Experts of a small language model.
Size: 20 layers, vocabulary 8192, 106M parameters.
Experts: 64 SwiGLU neurons an expert, 8 picks a token, a softmax router.
Below are experts of layer 14 (counted from 0) of a mixture-of-experts language model. Rows are named router (the router's row for the expert), gate (a neuron's input weights, with its number), up (a neuron's input weights, with its number) and show model dimensions 160-239. Each number is 128 + 32 x the weight over its row's rms, rounded and kept within 0 to 255. Numbers have three digits each.
Before each expert's rows: a language model's description of what the expert responds to. This comes from a sample of Wikipedia text that the model never trained on.

# expert 42
What it handles: Line breaks after titles, spaces and en dashes between numbers or table cells, opening quotes, like 2015–16, 2011–2012.
router:079096141158138128126091111125167073131081233150067113187073128135120090040146140179115092145105074099169167087076164123109086126081109122119163125069141149101117106132148141131164086115153138150126119185102133088103086202143160145124103084
gate0:133186122108133118173154083110153059119133102119173077129094152124128133120126158154101114119148146159145113080110110141119180137163110126197117176172124152139173148128099137127130111068106149112088157156143175047112092095178110117053135138
up0:081204131087064139098131128090146097088163095106108117130106146115121138139096140132107107139134119091131110138122172061186140138130188152173084124193137135163162125096133215081174104095072115146083117125144153139101124037113135131079080173
gate1:100203120134109118151192145122144112117124185146183135137090173144129161110154180132122070110171108159160158125148203146138126125111144142108140118109123161107143123119171100119113141005163125148181137054070128109124135120187119113074171145
up1:147168093158171098143158139154149091158136144107152148133084082162095162096144091098117141170094118072100189131080160164135074141101149074129136110108082092089155181143142109122110150127108097135137045098165109134174136146111126082145147131
gate2:159122086077129127138126111114109113135128233132127170121083104177145129110193029122118103114150130159130140123134175098124088133148141128117120115095147132121142137110105101143129147163117107149100093124072149107104084020099125107062099141
up2:130164165100082127102119114129124197062084108085105121145193138133179117195124131121138134081115106095131120170111095141110143176165120125134118095126158090121105118135083129155125018132104147118167151172156088141086157167120078161124151140
gate3:147198083148119158085143138135110159076161136113056124162108096093186145101145101117133092154154115106137169141171138092192092230127122136123116119111105166129113165091090111099032098190110083145133122123141122132157125121169169120133145132
up3:118081082137135142118080166104071116124187054127098114181134143207102129200091136120098132042190143188150144117124087097108141106111114103081139168085165105096138130137117142151133134108091112189141067185119096128149172170081161143179152157
gate4:140072125132201108157124139127152111139161165134060186125093085164147177130137151112099118104131133096164084184131195179163150136191086131143107090128099132156094099117142160099147170113129075108098109117122125160209127104129121141227106119
up4:108107140193176071083162106130134050160105119139084171103132104164088181069139125111130140127115099176122143123089113135113146136137082145191163108101135114117140171164140094146133085101109108124126123094128162200160133208148102073174089116
gate5:069105128157151141040170073115170101168150101132098115143099199106062108076180092138092116132134127108144148098179096149073150174133113116129110178089080105141070137087091066172135125127132175134112155128083113167169166131136135144120165125
up5:170192097127107163067168093114134100148162104147183077166113133094094133117162114147109139177183096150189116088152093093035117139079148136115100176094101124113117136128117124116116120118131233122175148120134146172134139112114148122098118178
gate6:180140132111186156108117126127138110092136112129111117107119104119135134119141161139176122108157110160148140140112131157177096120102131132131137129168110139150149161064109119168073109122115152099130095104116121141075134095173152143142113099
up6:135101137123175138137203158149154085148096137149101115132139142126167152098121151128178113094181101132124105099141116117139121103161118116145123141127065118157098157123156136160149099158098179145095095086148137127131111096195156088140135117
gate7:096097158145159123126109113128186180102164097143081157172117156096103126133066100116074144123143128084142050112169128123093156102152169115162086167164128122122122121112134118113133035155139126107060153165109083181179111119079184108127157166
up7:122154156130178124092130107129123107148196144124091097127116069132067122086108184096070114103086125167093166168118172150156122082125126150121120133221056170135153136115093038146108115123154165123103115100079127139124203115064107166169165152
gate8:092100131132111158102140172157092157145130148106183157185120077139119158125133172138136125057117128143195138115073147094148208109108137088151142112120098106128114156146131156146109147101101107121136108140135176141127076132134086122115136143
up8:137161116105105172063191143099150149150128114052173157171110078106158137130152127117069123118161090100195134124118088057156153160084123118168121139194164177158099125131191139112099151135122161116121090105163176199129023174136122113153158160
gate9:124096108068115075099133162139144164103116147092100120197104157079120131134100156087032118043160179103136098131137104108179102174075163122125160194134171130162120120125131157147104123137166200130143124077169105124126099139126084171077156154
up9:155156080104131113148165146136134148143108135109145062151073139167143153093071144127050146069110138149098137061131157152111102142111146139098137199078156142141110167141146185142133135115059170094124101147141145083135100140110126184122133154
gate10:153143073109140142072064159095156099092082123131160114173127100131119111096157126142105143164140112181152079133114103138053082106102084128153111108140129100127154126105176155219114097135128102044131125148190112106067121119175113114140087119
up10:166162123103164118137021197131103105144137150131190153225159126141138127082092130125111122116147158147140113175064160088080112087104099132157091094063114170145073065094159098123149178171161143078178144177100115185136100143094141127142144109
gate11:104142125201105125116149151136154128094134154117191142126106110137189164153152142137151156142090179102139179065113136100079181106147162131067142119084135108142131142100082088198119119066068128120081094143093135146149085101167131148139106185
up11:094138159187103142061171097099132135045124170074143175114120104107136115110147115144162150138123172148107183122146211139092145088130128111103140099094100110149120135131082145122136081094089161103121132164180164090125119127121102165161123176
gate12:113150178030118158089110161077136102102094112125079140115151115132121104138103103125108153158139086118113083176083068134177099156097092127150121139096133125148129129091088085168136137172115118133118114072090089117139188153114106128136083111
up12:043140142023066152126169146043106116118117170126083171161149136034122086140110115144089128169149109101088084136125123113207150119070087162137106100125107073099127195143135058205145150154179151165123141061127110161127124106145133091121063118
gate13:146175131133135187188105164156114125092136060114169146129125131110097117149115189130152102140140126173099193141137130161101109120175149164144139117165087130135128141143150141189102135129127189137135128124153193118055133108181096146188041164
up13:170130164122177041110103110191220197141152183164095137064115120075164128121144101116155105102128138102142149131168091086067101073071142125148117091124175161126101107128137097123133128091115084151099113118119081162115104202059133109091172125
gate14:131147106187120123129114134083092157097120098161088161088131094142146133100133170123098139085095089109183108131137129100159180076124184147108159185138127146097089069156148144209126126139120111127144158126166149078130082140173124134164169174
up14:136132154164143147147181095137133118082139139085070105082119080140120115108102100151188104130172121113088142124155105168102173137155147161074164133146153149096102130113113085139149078128124063145131127156107166130153143060122070108167164113
gate15:107110133119115250083081108171082124140114110102120106112122149106128062135139104141130173105060093158054117127123092113188111165116119158176156157094137148177110132159120042100123133096164143153148162148150141157192165128172150109160207193
up15:112111150115095109173113163096152114105123147112124098178173146152087150084081104117197091080191120213092142122088133105132132126088098121123113119165141158116128125118132168151124139167157183132100128079132131171094119137160174153150220110
gate16:058136129109201143139137136122105117171115158136134194105174100108103109099157118174125181167154117208136078100187135126127103153142110116112092073144133156121085073117127087149120113112102138163177126078151119130181158173202136145165119136
up16:151125104106215156160041151135141137211089158096160188049090123092067107119080130171089155164153126114146150079195145142105140107132161124137116122123089148170117101125126172121136138148111094159125156087089122156194156125130163157162146155
gate17:151167111158129088126146075111146069129156090160040151088138164115050130080146125085173092122160108160079070165178124143178127139114180124101202172163089153140125156161084119144131171086082123133074108144134116119124108119201137121134090151
up17:148148099126101069145082108173176142146141108127152216108138184172091090151158144115112183103146095151141124122140192079096191086081181066144152100210187143156124146121126167119170167050214129139080134149127085134135147136125105168149144092
gate18:141163136106153071152091165136140112178200127164110126167158187136083146127115140161143144101064159094097188127118123132122091142127127146139105078104146125101165082143073084142127122069183125117129101145136117168148127108096135146051111143
up18:164095097158121127105063067145212125147109097182123142086157157148082111127141158115146150140174086172081122133114139141100146170101131124129119129153088122099120146128120196151086041115131112097104191124114149143117165099115134156176196118
gate19:150181138145112075153116139132130117166126154105188136196157148133119147095093129085147130122120117214094153121113116129039080143131122095176143129091130142171099172141158127065085127149048109111051144124079127130122124116063116112182170111
up19:099196087167135097173191024149152112134161175128143086111145143148087108119150121123154105137181113095118157092092182130149165153129154122178170121176131122079140112135077078106082100099143088099135117079131206136144143111181120123111156150
gate20:079119127147163126179165127125090075132182145127080143132209087106134158127171113141138142130088135151102132090142113128094148126110106099120145099117079155081128203124126194094102114150157123176098110127147121121143143176161111086095159157
up20:165083080069223111167112093106135190124121179125213171156185140200124142138119096150094126113128079126117150125111116113080124084125131119128145116173105157129112156104127173089138141176135203119190111143105120120130029088095127098095146121
gate21:132098167146169071123109168116141129187103100184059187102114117081143112161156110103167104177196157103122090145155147101130081159158155096093147132040145109108084151134161121112142084115166119140185154120124139189165144140103132122132174095
up21:162111094167113133137143121114148127106154093096215120123128136192115143099111137148117169052079094166149121097088130114111199080112141159166113089184086149133140166133096088105092168161106100123091143138160124064086121129128161129155147150
gate22:108139160078169098190138074141127126081120162172141123096138133123088135139082104148098112141117095150152028129057181115168077137176132079123134154124154076178097141107131138079114153036198185141095129092136155115158137081145102224127140076
up22:121179140162127105123072048144182159071210050155129135074163131093110130138110139114089098043082102112158136114210127145176117135078153111138175176173083148112086139158106140116076119119159072152107145116138145125130060162185136122142095167
gate23:148116092120136145103131136107101093137123132115187142128103113133151123162100138107083154141153136153166129061117137148130161108179118147105135104119126159134076148082192230132140091147094150134127168124125081130096163143137155066013127115
up23:131116177135173122108177161128090116154147128080166124181132155081103207117153150099106097101117154102155095152172098070124129133123137078179118134071129122185152159144080145094084176108093094119105097188116154067149100183149073116161075164
gate24:099136103164135126060108120142120122122063155111171097080185118178131134119107095153087079105155148118090108156110108170100091061133159132093125122162113164092137108181121144160098122224189148153147120177171155096132157075114124116204071145
up24:145170165126123093119108164113185107082160141157042133128140139124089100147137109098071136124186145087212131126081152172166081140146106130097083139120157108134127127110106100090136083130198169125152112132170141184183146153147139133134090113
gate25:136127102145137151197118060117116111127136138130165088158124123073080136144160164100101107110158095201103129140174111171103178140157131124191113055147148138112169196152144076102170159075107120121079150170048118110164127089140110167162094173
up25:175164092092173157166104206192108107155069152104169147103164158100151135120160095145143124122171124127089136125145157132119129161103105100091148086108139041117086164118044094162105174131152130129146161140185142165048184128104134125215128177
gate26:117124130148117130077129145114114096185135191127217065117127108153113094127125109108149095174131145091156149139162108143141126152115118142121101113125079216125134154144105210102135107083197116133113117147192138133166156079067088185142115137
up26:104156078195101126116125127118068142153168073185140053193120117109116191132095120137120117160133143107156193109202142096138114129093109099092103203124079142177149144121139149151119100143128096155140173129153145121134104064129070142114151132

# expert 38
What it handles: Spaces and digits inside scores, coordinates, percentages and money, like 27–25, 40.805556°N, $4,896.
router:170143162127142156105126110140105144096113156172124119128147141112082164090168124127159112097096153108117121106102118107165096136078124106102182113115108096115130141139098138154109149170139081113170071071157141113134109101086085126127137073
gate0:086135118095136070109167107165157128108101112100107119137118101168103111135149206096133140079099093105110138083134096140140133122133148090098096168112163194157108174132182135149109114089123144133133106143142137081078147106127076125126102130
up0:122120129150088133144046102157165162141125122160128114119119145160154118168144160154150147161125111143115121181107134106208067112189100109071122209127121139156148140117141199063127159142122204137125039095129169170159145143138130084113093105
gate1:147054125135134087132149104118152128102092116088152140138157079185088117080131046121137114128148128140132089183124125176100100093132102142107160082113138144113174074141138169093114158119176147117127131149129114126122156096175187133096087082
up1:152095129149149161062106097130160130100104142170138124134122150134106189106159187132145111105107165167164175104094123077124175104124071135139131163177153112135133200162108137108125130119038164122153095132094150147067127133115126092176185092
gate2:153207159112130072126159136103043121156160146088102092140108153131184134139133091124084098137066138129136012116078078117091102140126105141127144082206130162126165098146130121085130161065114159133145114095094128076090123104136120116149044116
up2:146147126080167095134118096149081126146193140118151086037125117092087156162132141117125119168124081097144119078113147099107111129210118121131110084171151146184094139143144178110127113076076110103100142122098144117070119094048129128071049058
gate3:147085134123077158074102139152096090124101152160149081120148117144129173140133089162038143096152184093168105125090089148131094157128149173158102055172098128078098155112140083147167167119173134113166094183123163181162165167159125130045150109
up3:138052093136136107142129160151146137142137136164168172170112152171131102116120093122101139095162063195145095114075179191116134109168144112124187080128093154097158117180112164126142143153139079191161167150131116150099116164149132183054097198
gate4:176116088097150096091141160144172164118133109119048183109158136159115114136063112117116154146183118090110097181075211193150081062124092140157121136219144115126081134128117166099119122170132175150101115123153116094121157171084132147184204209
up4:163198118125117137088071047166147102155125067130044169094136144112155099123159098088164140138152146156124051160124107120147104085159123108175126148134112088168138158115109127101149141084182104112095081159189131121077144147217152111179142161
gate5:128108113046098141148172111120129140146096150110150082095092090131182122117165139129116093099086135102119132094073140080152141099139144131116154127115134174114127132104113160120123137118133132135135142115126127116111092148102150163151114157
up5:091143094113124104124164104150129173128126208118088141113125058099112170064165185135147115146112167079056045144107084058210135155112155144126169133127073102108109130122131120120147063134200126154133124108159157194118074150074127141094207146
gate6:118073116088100139155161155134136072079128161125176056086141129079153105125109115102131146138133090094136133120153115117171093161135107115102171112094157111136148143147124145145125131158105194118134166127129083110120108088127108232168094045
up6:123086069118113157180146095120138110091101186138136060066164131107142127130132106094172171140109089125152157152161203130112057165110121110115114152139150144095109146170095130155121137125113108117104160163100083154125115110092129171088095125
gate7:119151150126133136098076115096135096132153118146138087158138070062103103138131146026150167164136169190111104120095091067165124129135158149118124072177096100104121172105095144174146106068183132114156093094100113178119095090151119139134142111
up7:132175176111119124138171092099115113113128074173097081158079032154138151120125129080151179128172146179089133137112107118153219064101175125151102144108118137122113107176098050139168069125119109151111106129106142120112129091165082169079109174
gate8:156115126075138107141126118146148071154104151130163127134132140100184099095151145115131048122098115105156151165154087117152157150147129160181119197125154118146156180133101155150132123092119109135119148142100157118162142091175109160072055094
up8:109094118078098084123128135105132136142114144096184187160106128100153131122164100115109112097133099111210153120113118129064159135157127174152149117118125136133138125084159103142125208113150068114149182163066065088124096133160152138104107124
gate9:118072105153140142156133129165108130127074149197103110089150100180226142112078159117099083136139146084151117105143164120111080125179109114113118145102145096158098098152136112159087052199198088107114119172076159147113089089157080129130133133
up9:094165155090143135129133134083160104158153134094133129133144149100029110081134116137107086117114102136096112186141080151182150174083139134152095099197115142146131160121128178131121182096106157119180107107157149078107159189068104173131100188
gate10:150107154124067092050051115097117121114142129120000128132154131146099176120113108108161128178122127146128067143148125135159133098130157161099114125111099085084157183098136074130168117113107225104143111082130096186166140160147105112143129133
up10:170140153122152080134054164120158130096176066152053140126069165112113178123093141134141133119111120096146154108121163133152133180046165177127083171078081150138144155136114100171111116126103083191187104128112099158106108148159092128086165151
gate11:126093115068152177094081122108136126162114112110127135140090109098148102099121149140120077084076083132128171159130168139123137151074120105124123141148129073133122109096146095130119117105098121113090085140139087103153137111120082142141147139
up11:157146155144151101112132159105116139195142135123154131050153169131157139111048178118068123165083142177116081130159138178126064119116137146154104112175144136136142087141136158150124151108120147111119149073088107114169181138100082111146091088
gate12:094135138141073105063154096144086142114072137155141092172174077123196091088151117113084151110140145104202140086147130128094133120128117151076106141139152112130139091149090100140156103157097110123155138125163143129117087090155080105167165156
up12:116075175187107135106137093132115147094124175153139138043127131129077131149154136141199153080168118102134098142089093145122124109095076109169148144117145127115132127041096160113088153115198181134109115121093152113099136162101118152108121143
gate13:065161092107120141122177094128111145180121090088130174085056144142170117121100171113079127102133153137150171130188172085095094115132130176093162147136142138135168084138126135096130159065116083119143139147104193106049057090127121120153096169
up13:159086155139118113194119115121165127118129094082060112154117113130067193171125107167131134111190154142153083126126091113115121101135135124156104078139099112127160082160147137188132088155182163158114184089140101118140168179123171108175170144
gate14:086132153089146122074065096113151149167123114151110079154087162109197089139099167175154124147112111115061115052132111127178148152132135162109127203141156156135133162107145089132176175116123125155105139113102130209193123079111154094158196078
up14:081145134131139104113198087118128175134127135144110133133112143206206119088126139117162086134123113140107072096100092087159166197131195193130134160072139133130160107082101098110160111128064054131146152130119119165116133090094111112089166154
gate15:130185155069177145174074197171116165166099099124101150079121170100160076068089143107093118087108118127114115140118117151145136101077132124113133183133116164059096194125150234148129168151119188146176131085115133177160140095165145113146159168
up15:131093095086120177087129142132150117116135108170127119088165141091058092108102106151144156157125091093127104182159190106118124111102108123156107176164054168102071149130100196092143120094081108142149129114136126189159135084129171168123147153
gate16:136070103125092142114100160140152084144113145134138155092139140141161114124142130097119151097106131147121085123165159154138078120063146105147150138091121116142157128121095150107172139144133158169167166109169135132115125116137085121138097129
up16:103134099128149133095074122075138122124074099102195171119136156145199168148101122120114116141167118161155172099128097110099076183068130150079133146136109123121125092150158134136112075138129125171141119139155133132111146197092125155162075143
gate17:148157140086128090057145117115151134086198097146122101118143144124096158151110079121104147103140128138105102058159125098131172127093156159194118167227179132142120118154116094120107151071097139137162149110131133110106128116141113104107145148
up17:162061161148097107115101134136078120145086151080112134181150150083113110147157129103118146139108135160127178193125097097085086105119072146089135033094119162098154114148172166124120150146184112154113107101166119217156108206154120108169147103
gate18:179148113117154134133174191160098113124104119113176063126204140064179140099077145159122156125087150070134164157135077148221126115128097108100129112111127157059157140228090144121112173085127094095110099119106153152141118171149073089110140082
up18:091111157139137110129157126117119134119082088175208148111114113235085133119119118102157164153095115157075110099133107147121147137159140119182110184100162155135133154113132140104134069065092124102146139102113124040095177089135117135112114134
gate19:120102162079116133133121154112112120107142098152099094102104123168033118084124070115095119155184131119102165132104082104169154132112106134141155065174091135108120174121116122131097128121139085112135178131102177110141054094152088118178155179
up19:145130143055119094148116148158097160122156069121115133171140128127080069106159171140087123102107122136089151141150073123141185136117167147083182117138102190110170125179139142185116129102190094152132091087132109146144193151134146101131127154
gate20:124158148113085116122095145152188117184109086114148139021177131182115124068146118113137158096089141173081189122141159160111149130152124141113163148081110157160132099132117195117099099253159134125122081109088135178121084121094108128097111104
up20:141149119149167157162105091130124117098137186154143115123110105150039153127083099108147116144169141147174114104115133151149122110125163130159142155159067158115089130134130051132161119067128145142172137131172123149092154144139159102127137136
gate21:144146091158154118152078161121159177083129123169104174134149123098182129144136147141159093172135126113168142125094201139076134127103106091156157120076201073120155115129169201094117100193163150137145176096138100121070085104156147137121212151
up21:162156122116126104132142158119143082162064173127163123077129184143188145088092138104155146146149178117101117097131156174186193127078140115115130182101198098117115114142095107132143143142155034114117138130086117129101090124113108106178123162
gate22:105029090124128123087098102156166151204110112177164110137189156027101128113176081091122067140077144118115120164153091104140147197120089137119140137111129118204088156115134154153090090148125170136112105126203159125110137121110061084167141107
up22:107137108193197050164152144161103104108106186149197133158140092082114120126116089120124118168115098099156147127142195161154163149158188108121151132141108132108118079150110149116114057115182090129148168159108098203130132136120147182105080097
gate23:093100132110144075111119097096118197144122185152078155165189107106050173072150134162174131139083176089141116177144104118104090131137111150215096145124134104138158183134099162098157095130132116118106108118154113101165147121136126080113167145
up23:077142114143151130072117107126192111123046210137067129165144176124112117038125144145137106179115103124188151140098159166075145165115168166129128104129048144130138134074100123126095167124195101125127135115176121119228155109112104083148154110
gate24:049132118159052122096159094084150142130118195136124114121052166127145163147151131105161129132103132168199137146102126110180116169138129173076134083103131143132134135088113116110120129173162157161087182156132105134159075025066136080087049098
up24:232130078170166103098090089109126119164115156131084165049129129152136102146196127146118131111147098151093108183167122184105112123085129168179156159119132126129140166159152129126137050180174146160117106123118109091097131171096125136142179115
gate25:137105112076138191158091142156113116163096114128178141082119077065165184143189091124089102157134099103125164132109110089119085082118137135127128148106079171128113179099126163101120109156034108124076132132140163098174096117152165151162127084
up25:145221130081109128146153119143120088187155063147140144097131133132128166053116101169097127181102107109172127110120101162166090119201119114164155181117132139101108171106185129109121171095091078134051143100115172086130124156109141144144116125
gate26:109081129147114102114153172083140112152122124119199135173128120164109144115148069107100135054166117143185145129101082182180124066127098100094103155112124170100136102123113103145126123147158137146143122187159118151147132082132136168108121143
up26:190095105101066080159114115127138111061124097107177156115131140138149075164143134114137146092166116133089176146157073171138117126142085103126119083184154104145147158159114080145137135083127142156173125123051136109127066145133129159089099149

# expert 35
What it handles: Digits, dashes, spaces and line breaks inside stats tables of scores, records, dates and vote counts, such as 14–16.
router:118160169177094147169122088098103078133109072151208108111125103107167088122095205157129145121134114145093138081070127079090168095080115094160118163104108089139110099117159151119142113186109131138099064185115157116073071170105129094164116090
gate0:097174137123120107109066136136135127128122141155167133120183135139146106120141171137160107139124108128164109099100174152074069117124139094106082114183042134150102124052118181176128111101107173112192077196108176150123106142163111133166115056
up0:137083133107158099116209045138093110159140080064123103132184137113110138143155099122116104098154185110096136122110119039117191146152103138106159132167236122130101116127115105119094184122165133092172128106139150100154124164109127099119113160
gate1:146123129090127086150090101137122123166119122093083171048057103129131075110122150173135092099083118131114099120128106150172106191103131143103164153128097169150112142174062113129136079178094167144123079147145135091188106096120126160144093105
up1:142105157109094080127097092163178166145106110212108069091155099113090144102100118172071137191091134112047084116089061169133110097102104127161162072100078119090139117113134139142166222107121107151180123105110164062132106151150191115167135155
gate2:176102092195134143100112225137133130093131173160164112111108115134168136182056106154107142144084109134152157114111196129097148108112156125120096148052097110129165070128095128119146063127107127129190189203084178191138113097107148177096144128
up2:125151139152149170143200143085127135117139124159117121152110123112100151154138088136168123164098159122088031108136097134091020170162132111077119116119079122124155105114117070072128043112124171134165149099104098193189167121120135108085143179
gate3:158114126177134156161223174153133193091080154175096134092134175153116071112070113177143126186145154051137115097156156159063044129140142093143111114102101129144170127100096122154105083097198106172155155123146144127163172098158087142081148139
up3:066130137147162169106164117109072135158131121155234130175144118123190103128124098138063081124175105166113159144123131046137195141107106109078122155093192115100132089129097082116105135178114106114137136129127116122138135160103116146123128125
gate4:104137139079077125139115082118110100134083147104194101153099090088154124095153150143178140127160100161135095148160166123120161149131157147089094196098138124152114157141151183144124102065134143111091112130130163134153063134086087124115146097
up4:127142166122143155137151177166137121126115118165160127125084104140124086091140123134168161147145120147122121143097116129128132090095098159130098130090163137105092120107136158128125147162148153127103167130126121132187094179191150111074138066
gate5:144098140105125119103057177108138115084124177101129090164122128163151186064102163137077188088209118127172139161124144171120184108086125107140081144116151154108092116147148194124148137159097118125131097133101141072041095159133096190202101108
up5:069185152076124096131143023161099095163112094126071157128146165131171082161180125107161080163154142120092175175077096086150144134141093128137143096188193128120088137130168093164139117129155114093082082107184094134166128180130088126114126150
gate6:096107118176056143131121157136155217224112137081173117097119111072078089074134124173140119163129160102121168177106137165095103121123113130134143108129067126102129097126116131079133125085128076068176133115094192141165134159104073105159108132
up6:097160107105063146146107102110114102148154097085085105153133146131156150111150155165143131162038100106103161153123142125138111085112100144154143131159160107151159136107101117168129166182149077193134115139131160101097168081149190164089116171
gate7:113128077128089169144137129156152121124105141146119152203103120045149120171125138163177188144110114116146125091147150077134105088112102158169105129190063145084144112085130153159129179113054158130165145141164108099125065102157189184176131095
up7:148214151165168092143099084107143139129137134119110110135161160176138151165082118130123153149160103144137107159158140143082080188137104121123107079003203126104157132105126107078108101081127066132109136160107070118130107136115159118147153143
gate8:122145115113077190119114130087087176172133142105103131059098103153140107069092136116132117142085134099128127100113114119125079092115127166188098112073101183150106125050113118139134083152071136155178129183159185105141127182085141125145082124
up8:124126142202076098098086165175135104117153064155205135148105169100149107145105072101154137107086132094125108095165222140167176118119119143160151104123129150138122127119128117177133125137137213106156130134097149142173126168096073144117194138
gate9:110086145143116116065127136106154139070168147173113113164091110128145146175093066134103187125099220123124096114110136123171133117113143123063101098092137161088157076130095110112110114219167138128182109095147142137184143155136094085118137084
up9:180187110125110103090083144122104144071106183084118154127141061151075104104136139140155132154172089151175119148156108124128055099134130125153125153165091146142135189091095183136159126102141103124052091145160100120105127106175117098135175132
gate10:145132110076138125144102131141114148165134154156166077151100129090169157073118111098105137117117084184174191124110135072086085155152069098107054067107077152060113117101128145204115161080132154135143124092164133153146169163149090124184092135
up10:131137160168116141151110130114143120109142148131150101139089118108109105120079147171144149145129070141179098086191143102165151158158120126128141044079140096184097068101160139148164140183105114135124076116161135159183151174136139153145132101
gate11:120122141096108122093140154115121138122158123126122093100149126210139117143155089142036164161122137131111092091128121105156101139166123148162130126140107142097093128134113169072118088158176119095089120083159160115153134111151116116182114190
up11:175138143081097106159188166092107155080147094111141107125154152136188121153115192162099114121110136075152092167157094103117102126100134148088147143119075138087092155122135166107189145119106124058142144156187164124124134068137130141105083139
gate12:123084141122129139129182107112200092140139135169126104075109146109117142132101151118141126123076164084075079137163165091125104155123156156147103127159169103072141160150153105084121042151141159154149146163077117154146145079122135150146165132
up12:115126092072159132192145100131173118142070149155145133158122134126113176067160164138103092069178158111154100111159154201151081201159117145093128145148145104178096124136137091188076080155096142101133075089093063145103122124141099145140103107
gate13:155180158143126139105188189136104114172152160102046117163120063105190175159091179129110122116115126169092146080126101148096122139095149061159149149128096142146152109133094236099161075155095128178116158080130118120135172155147108176092176145
up13:127085154154159106166154149113128134053211108146128105156105138054207172151107147141106146137145153103150076195137154120060103074081163092165146101165085144150136110123114137142131097200156115151100125080085130104144140164183124158123159094
gate14:071135129144131082176100151103120141037132194109172137130103096172134183071115091170084165133138185109188072110113118145114110199115137160130126130076054116118092119048074094162132101074138075127136104155122093080114112112160175145101129127
up14:168118136111172115175091055134158077112132141077124123133139178070100135153160114123147124088138070099140202154080129171138138057114120094169116091167174180123110116146110059116129099107124069174151101136104165155148147115195130074142109109
gate15:105090093179107119179161126136149075194113086167116129135133152159107167097141142143114122092132072151121110084094136128142156148133163119144116103139062124130129121139102181102134144145065110144111098143085122156108147168111138134142143123
up15:121135138082158133121093112116168132117142120195153137088114106108118112108112170129133156106128145139124168201125119140113125155176069166073141180210193137103125128111137133129109188114081116097113104135140148116147056102055121070122105141
gate16:168094100139184103119160116137114167158105114076136125137148103082185099126088163149146149139198136090114048121127130135170115137172117169128112143063096100113139095103166147144165208150159123146088095100136133073129130063133165081091117107
up16:089083071068077124126154092144112086102086127199174094142063132102169181093132090141113116155151131121140198134093112103169149142112114118155147161071118163148137187118151161216079127140079119144118136113140159133119158179085106070114071110
gate17:090120153125143112051153143126145095169135155143194142151182113073144135093131141141155116087112139198189185088112116149109131151124151144162124171086195096160072106128161076159126131171095093097092133142101099120154140100080183155076100099
up17:099126179093164139118096118154121105186123134156165136174127163044133121076110097152144141103190090180171163083097122144169099088099129141128146164125146118127116097146183055151137151179183068107103122108110140139152159199096133160106079128
gate18:172108145102114108160091150179118156120121185133151145131085097104095124122069135137137112091108091151089162125182103145114062111176109135116127135076112138184115133212214165115176134184222109156110145168087102161118104135162062168176135119
up18:104157141079112115104073166169146082160140140105065174109062158094144158094065129125165123115128059142074173136168089124108095077165138155138129119093072132171135129135160140132098101182167132144165089091101101131109124089105103107166167066
gate19:133128119159123134108115062123154149143115120081191105135093118125151178026064140174120121138133179128171102119161104156082156120103188150131148114068133140116140129092086065132117156089138073100139157128158139068130104118178197068081123175
up19:132095164228116105096136131092103085140102121107150140169090117137085098154123144139124141150140088137111154114053135124166100130065083120114101144191136141193099079134143179097191116066150092164150110130089142137159126095078122128169159086
gate20:180034108158141132144172140191171125150120132134078125241113108136166172112171127117132120081102108091149120131115061113112157112122113104095126087141127136094131141108143166122143133140098176141187148113117056099110097154142133175192088107
up20:130130128117147157126187163145157140120115166116085109078104126131191101132084126144180122134127127072190130146112122155116191146115112118152111119255117091093140133104091200098168094175128093079148107060174161156098147139149126112166133152
gate21:176172120111070079134121077118063114206116086067042096158103117001082114124104168152117167136156140149084136104094179093104127098122160162151106163123056121176122112178132107129161073045091084107087124077131125151137138041060094151144084176
up21:137124113172073108143126156076114122149120139083160118098071120118146107151153119104148139093148162178147207139129122130141128196177152122114157129085050145201101183140135115100126158124091111158111150059102174127047155105122093133152113118
gate22:145173064138179108059074147163218106145147154137142105184142105087102123117178136137124065143101179127126165156163144176126088125118141126097140103168162122125069154160096110127136078148114125087094112142132068111100136065081118160123136087
up22:095139086102128119172138188139109145172101137116129098124200131172117115142123079116089116059150102145134169146147166206119122119119123149139075093158112093158109138157106107118136106103114156090092119119123096072077079070145137135111098087
gate23:154128095189141110120190152153210107146083121179114151170147098089053127097127179140139155123089160088122128132170132146150144064165121081117156135164152120111110098145186106177185125153122113126140107085148106074168170119128149155086185119
up23:117206139171147084157156144132108137082105155142186096164113101121124127157088133080182087122197196108093053100067106104110152130136109103143104127185162164083082104129146146163152116160090162144153115064127108100077164127150119144161148106
gate24:110151138151113128128116105112130159091149164153120117134062078144079063135203098129210153118161096132151118149117120105154112149186114171153087109124136145160166060130140152119095078161063089105091125093140095100069111148104136103131098142
up24:146160134120178155125158142136048133137074126138122106219116119110116120120089080130070101082185161142165095162178084163094138101174106122142135199065193118167098100149123127076129161149243144169101120158142147132111148090158118118125086079
gate25:057201114102131131139180111154194150173090103142136092147106156141103156127172138149134141095085144082163206108168167114128243099130134116101152154117176123149121138132188153101172128087111077152177111059136174103076117133167094123079160098
up25:189111165109172137163046185121150156151062138097086126217146123114171131110156129154034100090113140096194137150112201174122074122074076114133108141111121140161130104131115143095134151146102136104098108115139080115062084107156043198115105175
gate26:184114108177118157036178141120117093088115199102129161178079102079110142128131129141081112084082133134112120165131188114211153115119169115080175092152109125108122147137129142130133204122131115103145105132113180168125119126185097134121127099
up26:124187095127136123103136162193081172143154132100109068120062113144123155077155122149155075085122084149160146128155146122116127087117094049219159158116177133167145091106112167100121096064097134097095105113096145163133114181153140165116133176